Experts of a small language model: 13 layers, a sigmoid router.
Below are experts of layer 5 (counted from 0) of a mixture-of-experts language model. Rows are named router (the router's row for the expert), gate (a neuron's input weights, with its number), up (a neuron's input weights, with its number) and show model dimensions 0-159. Each number is 500 + 50 x the weight over its row's rms, rounded and kept within 0 to 999. Numbers have three digits each.
After each expert's rows: "gets" lists some tokens that make up at least twice as much of what it gets as of all text; "mostly gets" lists some tokens that are sent to it at least half of the time. This comes from a sample of Wikipedia text that the model never trained on. Tokens count by the router's weight.

# expert 29
router:466460455494463550471432508528608529489502481403567477501473521497440428479457457531377448425483492451553489464612508493599421568592449574499509477574538435536480465469609471511496569435494383455553490495606537521442530416524551480556474549431492460503530430515429528524426444515497456516426529461590501487557493512443482532452394542540493478472442586480547419537534499469519527500387477431467475437500510489522546506468492580531482501489458485470504617382546466472456441491491511
gate0:516461572516583491401480509571522507583500528533474448440531445546479533529483571515554540527529516559533531458500412420471471575459505487436480531441560549424516421558421478495478505523479480496461473469446595501446543426557491439476529615473491423459461491517592545481483642700449450516521418501508491538482525496444563438454448464538525462464525424515536548519483534519486553507422539503507535523539511486444381539478459508458344485561584454521474500524536496523449525438490468
up0:546537555481554552454486502565558479549455443536514493474440318474513439508505511504375542452468651561522511549499471451522534547456520476492489460518645571510523536443433524558475521506550561496452509434439503500475475403571430497480525492482489456547563483518413453423518493533452458571548525475504491450507504522515455575425408536538465338410533469463540474496534493587550452516436524434545530448524520519433442516528518415441487532562565522481518502491490490545544568563481450
gate1:578557485475462535541524492524488508524494503495504533492474527439461483592525394514472544509544485443552437481502433472534496560496478602498450429526575544487481511517523354582527446592440428527394469543533632482474561476485522576535594544527546499526469489493539397468428489455503469542499549483498521525503550532555546464659501602425448613448409468525574481523555557470516551520545581442590477503393497450501511572482503518514415535540474565456474482491481474525510554558526532
up1:533605407460525473499570508488463577439510535443528458532452510426507551398470536452444578521440433475497482504473535541539517584515522651523570504483446479500457572501535485521516527503473478489520494487642549481548578541514492463524542539407443462459479553500469503504468493450513518429523568465600510531546621495511503576544490624579446473378483558380450540526485467464468553537495513457525452525479566513502457477449443580440542431521523424454525512467501521612442463576475516
gets: "\n", "\n ", " part", " far", " /", " full"
mostly gets: " far", "pre", " adv", "\n", " anti", " full"

# expert 96
router:481554476504604478489409507552549551526464492532554515482464467544577454438467486430454493550528488483460561493528482430509464462502534480470494574596499550529522502520488541488458486532503577586480505528493556387521553505515495454480582509515467588438423583438498601527475530544560525485491417494461494450430436491444466479443541451486404501453480510492553532540498559419526541415533402464588571601415487482461504451485609421450521354465526559543494450561527395532457483577515591
gate0:536474524687555426480463434436460458546509530477515472508532558570426440517433474555509422458502514396505447531491539415595421561476488518494493508511458494543524584518520506521402466529527435553492517518437345488428520495541468502483526568460537495510522558503504477541511496483568480482513468499482499472511587515434460481400529399494478427497431477541406443533588422589457446476359566476517531511463524546538493516573528538457469481403538562491529397537550541498475506488523536
up0:535521592483450541480576462485598488498445431576512556488566533491434486460540476539406495544424571347529487457547597521514399395534475584532506501492522525486489487470461563589499471534428514528459508580455501510510523531454548531419513570516507507473450464500519479528449526421462477492463537504438502522436440526443475423539482501416415614378482513502589480564524448490584446475475540488587440509443479450495578470548583440473474473485542595533511500624509522469522475560544516
gate1:447578463477493485398492473548485439446519562432523452547502466440519473402501512466413543504525449513443585445522519493531561394501487533524545494554540472476544417553519356432551490513458546541462524517581526528515501521501436408481557440474413551503500537500499523481472475404547435470469449478505521522474557422415548457457624518468458449491433417402523520576402486513572547468499528531502453553490431441618577453514559489422449408511480423492545456525487461543546501475567546
up1:485558430462503480437504467508466453358527452546528416435514428476485475401504530482521547535486387534419482509519505515464570565531509611546487518569499461579519435598515566466420570489540535522522501538509468506464533506515514483497497561552503471503577545525486540599530515449519455486539499505551506454572529416495501532510503562454494514620456449493454507613425462434559601524370495500463476444522440505560591464497463498432528494520478412494466492542443480420623376490538526
gets: " in", " on", " In", "In", " May", " March"
mostly gets: " in", " on", "In", " April", " September", " July"

# expert 108
router:541568488565480568447478440500524473489530496515443441416525522500523495499579424530539506458409497533422499548561459580537521402551415478477442518528495512485546494458589578504494482469464474448382431433559465402466476497459484602476554545485400495420513457511404558554496527473469530485432473453515521598527514507518521478506460547542513444497485510506512518454531532457408577626376505533493534583538485493611485611501461430436453521555462546418500555424555516546467538453519573
gate0:427474514572448487459500455436530514614477382531486410490627489516465505505429548504493569415487529506469502526453526486558444417502491417492470521439425546550472461546510537461601511512496421473456501466498498455484539557470408572526556522526421532567498494506483569592467432524478498515547573495458502524561489515505507500469397562582495364542496580486511599442523456422369465521422530552506582433468466534498587475485537433484473485415429500522477439539565537551466485517504550
up0:469397455391506512453496578542509470451560580512522500468429464520562470513551580472457524539521513657523512490601479564354559505506479447518378497518525465437426551530492389486442485534473556540536489452500429496485516418502472502538448472575547510440505440507506405577472532439529454496439444504504507532505461528485507565513489532534546582426499478526573432605451525480583498507585510421473502565465516498479503560500545548394520574507523491498581549478607543528523569547494501
gate1:535534478543533537423475464508493480560644473598458400491560468431567499503531373552455551521484460449448578580575510446473535431488455491462468546475419499548590465522542513465463494478547483552467496482569559436594562507465541475574500590567510490546540480503561533463512554460509463427435591473503510557574514475466469462575477507524534429365457591472470547483478545463462496505435512521520433544530512504550463570516447500546463443507615482490557586568487502578587548536529534
up1:516529441495476497521541461452449567449593518517517474414470495413640509508565505496452539463490454577512360525579517602528510471455499587453543526599426456576495555526506512557615435450511479498436502426517470451514487562527536500544529597501405536572529487509587546497525568546503597430487417473535459540460505506433420505549563460446463404526502474538474584563473498455437531486487525554431537517499477532587434467472477598528530462421468523491545548513530454508511453569541475
gets: "\n", "ers", " career", " team", "ology", " information"
mostly gets: "Career", " editor", "|---|---|---|---|---|---|", " artists", " Genre", "Results"

# expert 52
router:430516482505389564415467588506466566545554493508632563517494531494480488507490500518534450520498523449523515485519492540506511519549503468537410413535499429498384494490464483477505531480534541535477620532469541600562504533624468471445512400530460563533456494428468469440502476550485518498481514590485332410532493481561543472515525580490546487501484550551487477598532515516489456477557476530437512498579553578482531418558612523536495438506488503454375597507487588474524502527459423
gate0:489531593426531481582475507505531512451479467477456531484499503481510530523510454549482506468511419481431454562489499518496532586494452578475580554428438540535495519529482537489519405432472552454561509670466368480474489489437590545543476532461552515424468442509435401541484585507527521412430448483450533460528451445414485521476492387525414462523532525453543512487429494519572461504376440570577487445478545530457538467489541630537497428489431443514514459453564519463463472432544527
up0:503681503505452505406535524500543515467455575508492499532540441540571551507463461366495424496479478454480568462450542540463549398453478488518456512527516520483530492581475536451580611543558530540408532499493555491530461497467550491495516450544416494461460393524512478507563419519529488436491480484464507536495505470566425554572531642556514483540511512460520483506403363562493402564542481493528510461499432483480620445451451509530472511474439520475447440505508460546572417429479487
gate1:494537488553450594631524487451446481452510461452468520502567524492455433512502511529597503445447625509429415509406495541473574454486450485532520519431507500506535565555529521639467456526392433532413475509509594485479437491532466569455537438457440504603511421510467545534400519523513470459480447497462498530446499495483455452508430560419528443501562507512400532504506437428322485492549518460460531505466477547518506468439394468507481516527529546486492448493573494563582504541513508
up1:557571461543558486390483474516464510435542435509485465522439542480559502529423540440614434494484528370476462491512549485394557380492507603517482473432509485518449452530479536513556526466443561569534495591491445520522525459466503422572472433438519496505490484487473592526549388570569487502536458481497518465546480488515488500498580529508446501512496455636477546587565511485502446454536524565530491526569453511484630551554417469573416522508471514542486450487404449501535405574451506
gets: ".", ",", ").", "\".", ".\"", ";"
mostly gets: "\".", ".\"", "\").", ").", "'.", " opposition"

# expert 43
router:604479505468519548540559463456452462525519472545511477442544496411435521491550438484484435574520476422431574535506611507585533494523460479446479461530608479531518558419541398484426495469448422400479467570560617431460514494458517505588515554571490421423543476498462448555532567505554524541498587504481539576536534501525555485465591500478504572445422586528484555509511509468529522505447518489531435460552545461580498517496457523433529454434558447401439593516580505538405501502529534
gate0:500491607550478450539506509373511530571554438526488475529594554525437512555525371488571511504556448543539528527356568457514424510490463515457527472540573526550522543549509420478467436505512531554541490572494565522454514480483500491548499654502423517511554527490533530519463540496540552513500550486451497568489441443510511559567604426559473518435530473497511481472563559480490453506534556467556505488473537511560467477614512436464573481371406422474548469558618453541487445565496488
up0:606506589505544537444536466508529455570499476445522488563600499500538493502459524539508481480532448564400438577447483501529500506485522458495518521364503500516489458457514564519523476539521479590543487519432556505481408464497497517582509494342440548509519530510452467501463533562605431504513479477517525512461533486533465599468616472461514524554477382581524467485566585477453360532552548539501445493597519453511478554505497485475521498479392352554515401519572506550484550484483476
gate1:511611526545502607470499484568424527423496476514478333495400539461501509523556442440499539538422489545529523477478513572502463450518455429524531473540514473412497506496539545512463500544483485522456491597575522472505438553519502486547506476462548434452498452535450619394536572449599519453516484493523531545450560427530472611524490484436463537590382384575531452506545470495572473511437435566513483464557540475543503473559528549501552533494520600456513481447495437542417466472577517
up1:475442580490505547465480555464585462536406480486525421474468518453529477530497488520529499486502595556478417534542473509377463578532490518550499478473521430666483456505502470560547485444576547512527508494427400493505441547464532506534474416450525523406497441488475565436448403475561566457503516507403550482424508460510526492382502457538499531453566546502600483442500522531496513503607507476445516530445512641533535523429496462520512493429459430431452493545612466517441568577513525
gets: "\n", " was", "er", " =", " were", "=="
mostly gets: "|---|---|---|", " Bronze", " Clade", " Phylum", " wh", " po"

# expert 14
router:472498528511521450444446460492464524621506495456494510484466435549470506468429527544437451475461498422455501492604473479457595425463479497498379593443414506528533372430485560451470542557392568593422488468553618468520544517521503493461559454572458429507527547471518499493565521576517479473503469485433487514466420461396494548526562459474417498589540549470586561491497518548551548489464440425512486450483435542511475509492550456515462449495529547562512403572478498631539538508537506
gate0:596443517532501479542518547519443579448457421496461405523500445570488569424574523435551491524467498486516460422622435598485474421493435437475494523554544496530485497459545561432578442561469506571417495476540534478470435502437413527489466441518566504492524545466507511447488398517481400528437647480499519520587451451500550481433456464466558487619440428533582516414508482427528568489422438484524507512402485517523503500476537434470426534486537423519508470546517517537545435516471488
up0:489524502596469466477511499552540451539577604493517515476436421453559510572576445536466506512556512571480496520438544425513538608565478425501547465507393441507465427526478439544473516471489507502462514556484513529474536510569590535506438515478463512461489474521475540539470485466601510461553374512489484426418537507552466534460555523450511484516588498469420436510563539486341452516540568474382479513626551518480522519571432563569516501480591519526427620505551549524517523442489555
gate1:510479507617522536482490449604594571497452573444523471487329446460400503571465372525497515393438516444499492464469487395536416524471533505467533552483471491481497467548514501543417569486442537478533473581440460476507394495573424543491512484449500419522545569519521550486483562456578443437599520486489549522457566530498472521572519468454534510490502492500545569526460383532446538458537499539600593495421456504494478552566516526494397499558484530503472509495530496550457454477472535
up1:466550495489483542489505505432421393411545500474486474531565592454438511426572576476549547553585370468502508583568614536519521468533498567517494510559491497413510516458487620463510485440569446471478495532518428508511587513520560461455463568469535560462507492529496465583627523523491428552390403511518484502498482472467543494439508556538489524485558458522482492530469539529473465532557566531472494497443551574436532511419497522458522574414418428453557627480533571424506478537528514
gets: " in", " In", "al", "In", "v", "l"
mostly gets: " in", " across", " rev", " southern", " western", " outside"

# expert 68
router:554443523561539543488435527557482512484590601469514472529475525520503544547533414471503473488578443476575489407488451572512477495489513496561525460469481585499516435577557555469424468552567529590512472445545540515466478446558475466514537502490544493463470492549477455450472523527560517505442568534473550460499594536461558469598600538545528398424412493504520461486494579535442467586475450422611520413443619552542500403532402480506520513444473554516468552419460447470399506467591470
gate0:482595591587433435521528474417509517495449492561493591431486591539480521434568501505509463545479486571478453481576491449568531511460486430420449507564532539539458409480537503516552562372557509533547530569431451479510412565535543452563445492445585532457489561522428596558447483530525566462433461501553513550556480498488453511519413434463536484604532563489504528537461484501437548439507418517490436498503504456582522475520551436592434542434571525530538476544510517597477569480472579
up0:449397569473503572454473475510519559481540481497503390531529360561409504475460501434477542456487466413495501510507318568537541479545518526549513550508472523458505548564493504527482449556502488514430507610521584473519602454501539503473596456530475498538543446518446536507485609458470496514550552532503496452532531531536419476468512511459553495496434530533631551458511584529550424468443544510491468491604548569596490508560449432414481525564551536572477428465488486503576462531541453
gate1:539551423395512553494495522518445535450579555563446507461447546400393482474452459562466531455438486494481552501488488551524426453472484591549455472510508506447502400472507532499496400559548614538442492543582495538513460539455476504552518538505439444450516439496557503520551519529475457448531553495524525500500521510528533456466492521491491539441461449441525510515453394585531457539494435478569466349535495499526477433507501398349441462456456482470551570399435444389576440522463459
up1:525584452498546501438486486534474481533578605553503430470437538481450504516446471433441448477501500467496534435475447508462540467461459512563475494588388590493494415543551461515483493482580427510469502457496512509499537565530452498550491554506496438347465478501559511520443563539479463497560462511502521532517463533498482508546554496482497577501571636417395492547425496409527419544451413452554521386410518451512409456479481559440524529466395528508480614434456478483563472411512518
gets: ";", ",", " and", " New", ");", "),"
mostly gets: " •", " ;", ");", " Pro", " New", " Santa"

# expert 19
router:437506533520517510493396519491517550478489578504517553550402453435595511511431482453475506607566401547492508501524479541478440521382420525503505387485551587522508479495508509471505532404524451503560340505448522553554472490479465429527479525482544559525591450444538642521595521490561452551464497469438525428492482538492501462507386567516443466476526542545575494554467476523514516484502448440408481537509546523514512482522374531506476545562543557515437483534528469464565440482576419
gate0:517426555392505589414517475503478506436476532559480435526467536566470395480452603541545541525578539661469577446458513445476499523489524531470566435457501506487451483480517591407505480516498530545469509577535491460549468478508605505561587563491524377494522544481569446506583532465467531523542576508486481515497468566490605557488451507518498488468537490482515536496431489612515481535631527551489487533491522540488568503481468419538534549521622495481566382436499492478469552552567502
up0:483437523572500475522549478534601536474463513442453536464550434529506519521517447466420464395422461426589512488459550522530508396520509494465627538582581516520498490545571437421499446507480504441455514426521491512463470543471483551415395594516475600519497472512500443501453546503502485503569487519496496494600495533423437452461486365441561452468367505445511490492464577515511488487427466433461558392548514539574479531569567459459563429497457474524509508610509510491527488464505418
gate1:469449425481543534544485441557442448441482456544467497511479513475526520499481505570563493541506460547468480523469439522583468531465520478468534513474462502573529480478516558438466452506444383421478474541597441526485404453438621469503458503399466516606565477519509500569551576567470501510576557484567520494475459564546554571484402532573518441463461608578525492528515539538557486496453514469599507520516522485609471479526489697545537503483580568502499491517555473510389520451576492
up1:479438390488486512516519539520417418517515510539479447439482504428526485455454435504508499518565506434512571463499564479473505458497441605458569519520453457530531536532508608397446496467481440460537508509558436488532549465455467514528593479612563462472530406533488378553520630613467559466459522494552497537537506454552485476508474447504572447469644606438527520539430536559405503507488482526582557500480460526520496518476587536545431540533423391508537451515523467455459529531548532
gets: " and", " or", " but", " &", " after", " not"
mostly gets: " and", " but", " or", " &", " then", " until"

# expert 124
router:453516518521514486461414497487547478502595409525499464437401472494540469520455534491529504483437587460486496597563491469415520424447539399551456458482491556505559510461437596563574439453490594535511473505460487563574493586490505462440552508465475561437477542537485502426495525444517518507542578522475473454488414482474429407477535479476451607501564420440560492470548546567556494554503397501412514523545566377495553426485553553414453464467506476463465469490459529418546583530493592
gate0:481517490444510543571498550410444545404495467506462407562523434560484500559543597622509560486496500496503382512454462556448472446507487346486493501451442531454407461579497473580600486516451537548448494520527442494485474504439508498510530460468421532495524624538577464523494388547576462449430492482522527504483520475492511524551536451514513503561496545451529552467589483512474428522508562578429460529445450396529417506522469559460567554507444365476543513539540475451520520481445524
up0:515560521545496542573472514397425512407477515523445444566568463570488473597463615617498511445487516484507428551501445531449466418463531481479479494443455494460433571626495517489459488560483474520456504456533419503496519530465533470519553525507435547494526610509537540481541460528564462442497452500441524488482504551563542572490576468452509478637506551481527558510614553568421497510469517616411454665518483451514419491510508521435576486460496409536472513508476532461553524479490493
gate1:532581561485495441487541500538535516493412520542480513460442531547553571520492579515475487493413578528498480550487447493485534466529531453451504495513541530483496597456461588554508495462439495532474500390407463505483545527477454572457646435522421541583550526492503504530557526493356451509442550510504491492519523493483527530496462498569501484560547541520484503453598382445605551545522510589451384503473498555554592509534401487456466544469473461625510440436433467416550534434469440
up1:527537580559506540422498512502502434456469484432556452463505486491473542444536486499440564602523540485481523514451505507559584405506541536520498553579630475492496481512540376491525464538562494477470563570438508516446452464512438619522436388548452503470549625470524528465613380533466474490531456505560515518514482489478500552476530413613400522515488409480509472546457428454528477519371469450568545480448473468455533550429560462518494500475494556530527537494461489501471386427515504
gets: " in", ",", " for", " on", " to", " he"
mostly gets: " mus", " regarding", " den", " mart", " priv", " for"

# expert 21
router:493486509542501521460548491523494481462451567577595573551512484372460489513454531447513504509594536531541549502470566376542538483531478535528457514546432422581457512461451513530511490388585524542602517449494531465557607512483506531491504540554569586546398503406564590480536517507430471516444510483446327522579453503472562475488556543561536491529494529509539379485504457489444519416412564497508501519494528588469425489465552566533521590488551475545492532426501507544530482513524514
gate0:486470456467524492502512450512543492546495522485527407515574466471413549579510428413530482479525522461488557448499564472478438521445475610451423509466432498539508526489520575387526394534501468449437481611538375482448574402505514498607488595586438485524589521480564493611482590501444461460498517496568493536528494515482446449447471507616544486571598509460437526471436537439426475465514522535493501525382463481544457539466559552495451516560438518496490523492473495564423550476525544
up0:530531614503452498466488501370513475510432472487526536501542453536587459481545506490494475465516453555471487482536499508470618482481498410545539478399535484456532536491488490679516529545507535554512522385495502531528425605539423411466554360492488569532420427520517429471577529435518463497488469478491546533505474495482504549515463558413486585573473517464592466441489403546591570539521513531443494481547482433404519446523466435444512501402552530478415507475526516544524511491463464
gate1:571529533443481458546478524486450533418558503473491507409496451487410531498435518549433507554590453453423545544539500532484521463508536521572461509514603494436477392523444524455492581532427650564473514533568542527486457473406520466518502472524445393443499538508472467441561505519598480559503518484501537487435431495438474425451481579529447582420536449549545533464531508574575497515471460394527505492465496424535636488450507508507474660488489478510456468537539501464443417497510548
up1:529581469467495528476477499619526517490489479430498539547478507535541505467483475530581417433620439434528479534502511577613526554492550511561449462599606425459537450561512444521476625506487505513491493482518567515500394601483504608491502464527507535469515504516497442498565515540556461497426440495501491481516465552627430468518576517456460440479456535613529484477479541527452348489450572499553547472469485391494495502490569540551548550437417521421434463491540466532443493535471485
gets: " a", " an", " A", "'s", " his", " the"
mostly gets: " a", " an", " A", "A", " one", " this"

# expert 70
router:500521431480479509571585534406591426464478571424460497467488570450500426467502522476501515383605412517426562544488500547523542464445532444529548505517466504468547539492553474520489462462503469497549506411518489505491496462380464557429493414502545536408516488528601588449505510518450500501483533452505544560482469531531529514471503474496541410462587530500486446599446581419527435513593476476544551423391484530536540432516493400543421445511452517499512420409472476501583566407482555
gate0:588598581495537437521551491524563492476509524441478434486409384529521439577574563484469528572438486487445539539538553559454500412500562610498484519524396526492552471535455420548641418470454508480510491383521503452509527575457492536502521516502504452426472473516577522474537472456496453488510421504537526533494522481586585536484520451500493510496552511530451553472413525356502519518565491476480514493390463515460516513461458505560552549580498487557471448472380510495522578487542611
up0:441403498505480567468493508480488453436486539574498472495573630465490536512408368497448508425500511429587423486501497535523448537490461613441539535484640516597466497548571551426407529498484482480506502589518536504501469439526423470541537540444491495567581571499473542550446540505465533495572607490491485518507443495515488579501508507562555499480475502533524468519478533575565554502509594562602500525588530539515462541491519473424468421435531527503576503529591521430385485503493441
gate1:500628419540623475546523469504487454413543550525516466499484493509524582484596505529495575612481483483524492568484566569488514513477465444517487506604537518502588401569548482542522503434487415499441460442534483468541525536499498586540526539482523508418524584499533568550453488545478462499461487478611507534527451566479546461532544557437484443510454621536376498537347541616481459522507511542535490397467479470533567514491483459570449497529508488440446553483437429509447481460449487
up1:498430566416475422610512513498505526549571475516541570483507462526516444466518478587463434481415472473475463519546402513530424529549551590505533454404460515570471654460497536541477464482448476543523526432436539543483557540482485452400495559536405557580526506506505427439488512574512480490496562510475494466497475522575505506481506491458485489421588496541570459454546457499554580472487519436479477411546521510485502589501546627433551499540594467580597415607531523526504562545514502
gets: " (", " to", "(", "|", "–", " +"
mostly gets: " (", " (\"", " birth", "_{", " inf", " ±"

# expert 8
router:508458515568419584535580522545442482538442498564446617473533481545435496526473481531516566559442465508488583504505567478512579564422437586456501507528515566539474489518447475472536455435522477502562545498426520425488407490509534440495468458587455449510510492543497444441502497547531483595505436519431548453481642536468479455474496435532572524462551535578583567463510491413526545426573554562537463413544489466486526466567551446486559368492529383501533482440504444465490603497466537
gate0:518487420588434540520508480439476545427521473480457481484451465489484446485513652541472473681450490419483463506479429491470567582496566462531456582502599536492525500463571469542440511516506530600521470469500451520490465477498621541527506524490596577534486568519482529480539482553516511580472538491543497515489497538570556567509511451539491502552390392517505496417474613415572579507400508474580386491558559425519460505496461502413498523440498480533515478433515532465510536508469501
up0:537559515528499512494537508439543392611437504490503540561511423470476474630482447617516486508506587450472448496525481488545523518464498457450413511468513540512534571455504422528502462535542521483561493473476448502507396365524569545561390487534576596413502559505460491402558581478507554525535492506483497463490465513531480563557552479504491454471431430581471484498522519431537495468533529483582446451492453445398467481517523541500462451473548574430546468518584485645427487583530560
gate1:542587632474471483481509471522468453472577471598471444436435537549562522434474521519475484401541483541481563477473573512440488450461498505475585468501459482539542445464500616479367572518507498453461518550440475522482497449457487483531531449510462462598560515517397475556502576559529505568486480479467541518498514426443513470446492540595541488447572567479438558457540408506456528522418434502563529560518506564474550522558448410540403535538591394498487462482576551511559451400531522
up1:498500535522483452541459517454580567447470482501518494485479517545540564486542395511550428522555486597579463479577458570449547574510511411487493477451522393464468438439501474512491560477433459512424489496539483508489611517534434584485473522450475440553482501537504498479467623504461464459542556495536490544471461485572431554547418556490410509623340578512502404465495452445603538560464476446378522533546484477480499512441425578462484587496568474540439551519543502477491480455492491
gets: " was", " is", " were", " are", " be", " had"
mostly gets: " is", " was", " has", " were", " be", " had"

# expert 116
router:452540517542573575476424631506522538477572504486610591544503462488473576520508537490463461572488511493532519518545572480563524531445461526471565411464503439519478510506529486440462513454547512463540552575559585615565494556570486492596509502533475509502459539414494470462412533508498530560496524683467509485471541498482477548594568653536567516489511498483492479535470466542518533367528480503476450461546560483416538566556549534517495498500487452434484517435463542539476522522504370
gate0:509406484468533467518544480550520396453549450447453480543468501464539464438478506605509473516566560495516524494518512489451464430490471497527497516434533510506597579440633529484459431519450586523487469612461523488497448470439478424449504437485556462474480372508460376547479468628532500453517473495507523532415531557461554436475606514463456459491561559475511553476379511490512467504430518471519493449538427498603467461453491531539385557601522524421458409509502536447476493528435535
up0:486521543553608462549478505459482531583430491568542549515503526395493492454655419440562429429499429537495415549468429519538487514468503559517511528476575439487489426497385565444506510541479392450499500538443506503465399607620453504501499552580484515535501429487528554587533468464515473457475484501464507512558553561475556510435573469505467482383399626496512452559489498595594482474512480586464494463509492492496505497492490466497470501487515519512496571435480519486501493393436512
gate1:496507464502494449475524476543504433555445510485522507475401557538492434495528515568618498408562420517465587452476487662429507561525488564491522526434501516513441503493523365520461517550528536528469539534404416501465551520578492465567447536468542517422527510501544559535584514537518466438472545508460522494439566514509496489532474523418513564522392458463431501500527499485524559502501534544545483490524489415431472547508506420527353476492557454402468539412611456627472473531560477
up1:484538444471491475509504470472526447552506423451495561524530511503482483485494431352485575500509445572497477501509474473440441525423434683476480507459433544471531653551460478560429582539519366459551545466549479554523580404512472486484593384468521535509498495470554496507444452528412460586527455500473494508541618600512445570560529468549539485440512441500490515531495529518451543518471531489601521437450475534495554479522553521412492496523499552550463461492533471519495536415442523
gets: " was", " be", " were", " been", " are", " 1"
mostly gets: " be", " son", " double", " fin", " respectively", " been"

# expert 119
router:443486469540425497434504620502486529495556506448626522552482522513506425540504447569542474522574524444519555452499546532488541520530414487613489431579482436498416465433457466496450516521517595444478492593459563493494524531621500446396533479517435562576475461439531422453466470569460575476435490490450405404528514516576507536478500523510528470515507589554460511591557533503543468432523526495436554546545586494525570417500488492525518373496557474499441554479465527515524471558487402
gate0:516474435497500494492541514447429407493476514516468567468487554472501461555525558516471541481544429470508610443500585510537496443432474572520459491523560487440516505406507458435438477560434430444479493465554582475540521447434500448514452660478441517600517585511534498566469521492521540464388461482585530525491532561415539427496465468661519499524569510448502497514433548486537563506439500488527500535493482454554528479509463321490581564532536505460570459560589501459497498503561544
up0:453478495570510543498464478553526543579552427444491495498494463418451540562464537624410499554401487560507532559448424542580445600561501501507505520498502480624525446498484577485401547535514528458474493560526559482472504570528540556518506562477508525440542511489433580541574409426530481424575500506521462427515514484611497486461482495469504479462473500476423485482589568579408449536454508526485488531555491553566549487478492675460441404510480527563447515581487529493450427483505532
gate1:497477492506487527478497540476426414463599507504426557485507507597518447545483504443404503305576490505516582542502469394519401539465498538488527539415529494524508472551489505487548558477482421486478514470596407524496515531509398450425461546478499514589567507516513557480479497464383508503484533504513507490548582490461395509469567484475561423523519558513424534504533518484524442532509441399451433595468485464562492485463508370481503524475402492523463464521609530450592504526522492
up1:557501456488419469390488511554532466443547525562528457537433630463477539542452495477504463482508569434483533416494515490493402531459525637490494479514436436467463457460487588406485477560499501495535526528501461506507593396532533413500450572455538365510485469521519541553460464446534407529526492489527485505489488566486508493388513496587486482418514494512527517563506428588471546487448519589503527515533487545571562411536554514583398510486586558452592492507411512497457394510479490
gets: ".", ").", "\".", ".\"", "%", " which"
mostly gets: ").", ".", "\".", ".\"", "\").", "'."

# expert 98
router:489462587463471478599505460523413485473541503554524466453444599453465467574512503412524572601585466467576573381420503480509455556583427543465469541532531535431513506509464439504494514497482488471424548444514499525542459543572431487427461493523516478481515527486491514515511478439464477534521512568486460532547520572452623415497445525446446602426638528524507601531419461559478489484535422409508534496490477473435531575431499447535508493526606524524394482515551535548429510458513449
gate0:469420493468456500478487428506447480458546483518525543527522581566487430502543598443593474492576441599430533453444461419496436527481540673515541508525516478560510584487535547481508566491524494465553483393560538515494515561451577477502430571422546475523484520511540493482455398419595542518555416494453485492458480522571511416588494506550460511464477624499470545528336536515476421501548545491483521512483533497521547523462492377490499561478440501482495437481457470527568541485483451
up0:517497566471460527546496431434437535546534526437546458536463516527471510543547620393447459519621439465442515481521534427486517520465524583469424565510470521498489559453524545498454561554485470481557489477478590486451511528460556504595468564419505468518454464479488485498456387479498518510605423463532498561535526503585487484583544474548385596507468620605486533575436557477461471508555567453527530575436478545517546569473505509500480469523394521505458518560448465626417501491446495
gate1:515451617526543409593522466548539498469462523583516494493440533514446545483561447522492466557519465561504493506466528420455494550581522642452470532466529510486482461527511550437462503548433404508505488411516408491425579539471466423492405490459411562553523467513428455485538557510513601578557530500559523552470442559515475462428501426495461516395543497629525518532476392505432412578560489495438422521509488508506459555494422441553539534531511504499463552486520537492393437489462507
up1:379356487495458472599505498503426539509522474501482490447550474457568398455481478526534530416536474604483495566466539515544535569493497534407429483565478526526446589494567500504428454499561457513551513452473449522503598485555523496476492506488440504501513387460414503446432509536553497437447522479545472518467418531492500495522440475587437570524510525427489482487604469454508593464502508443512410467566505450389523560458436556464463525512606492408419557551524590505488561534480551
gets: " |", " and", ",", " but", " with", " after"
mostly gets: " While", " leaving", " while", " After", "After", "While"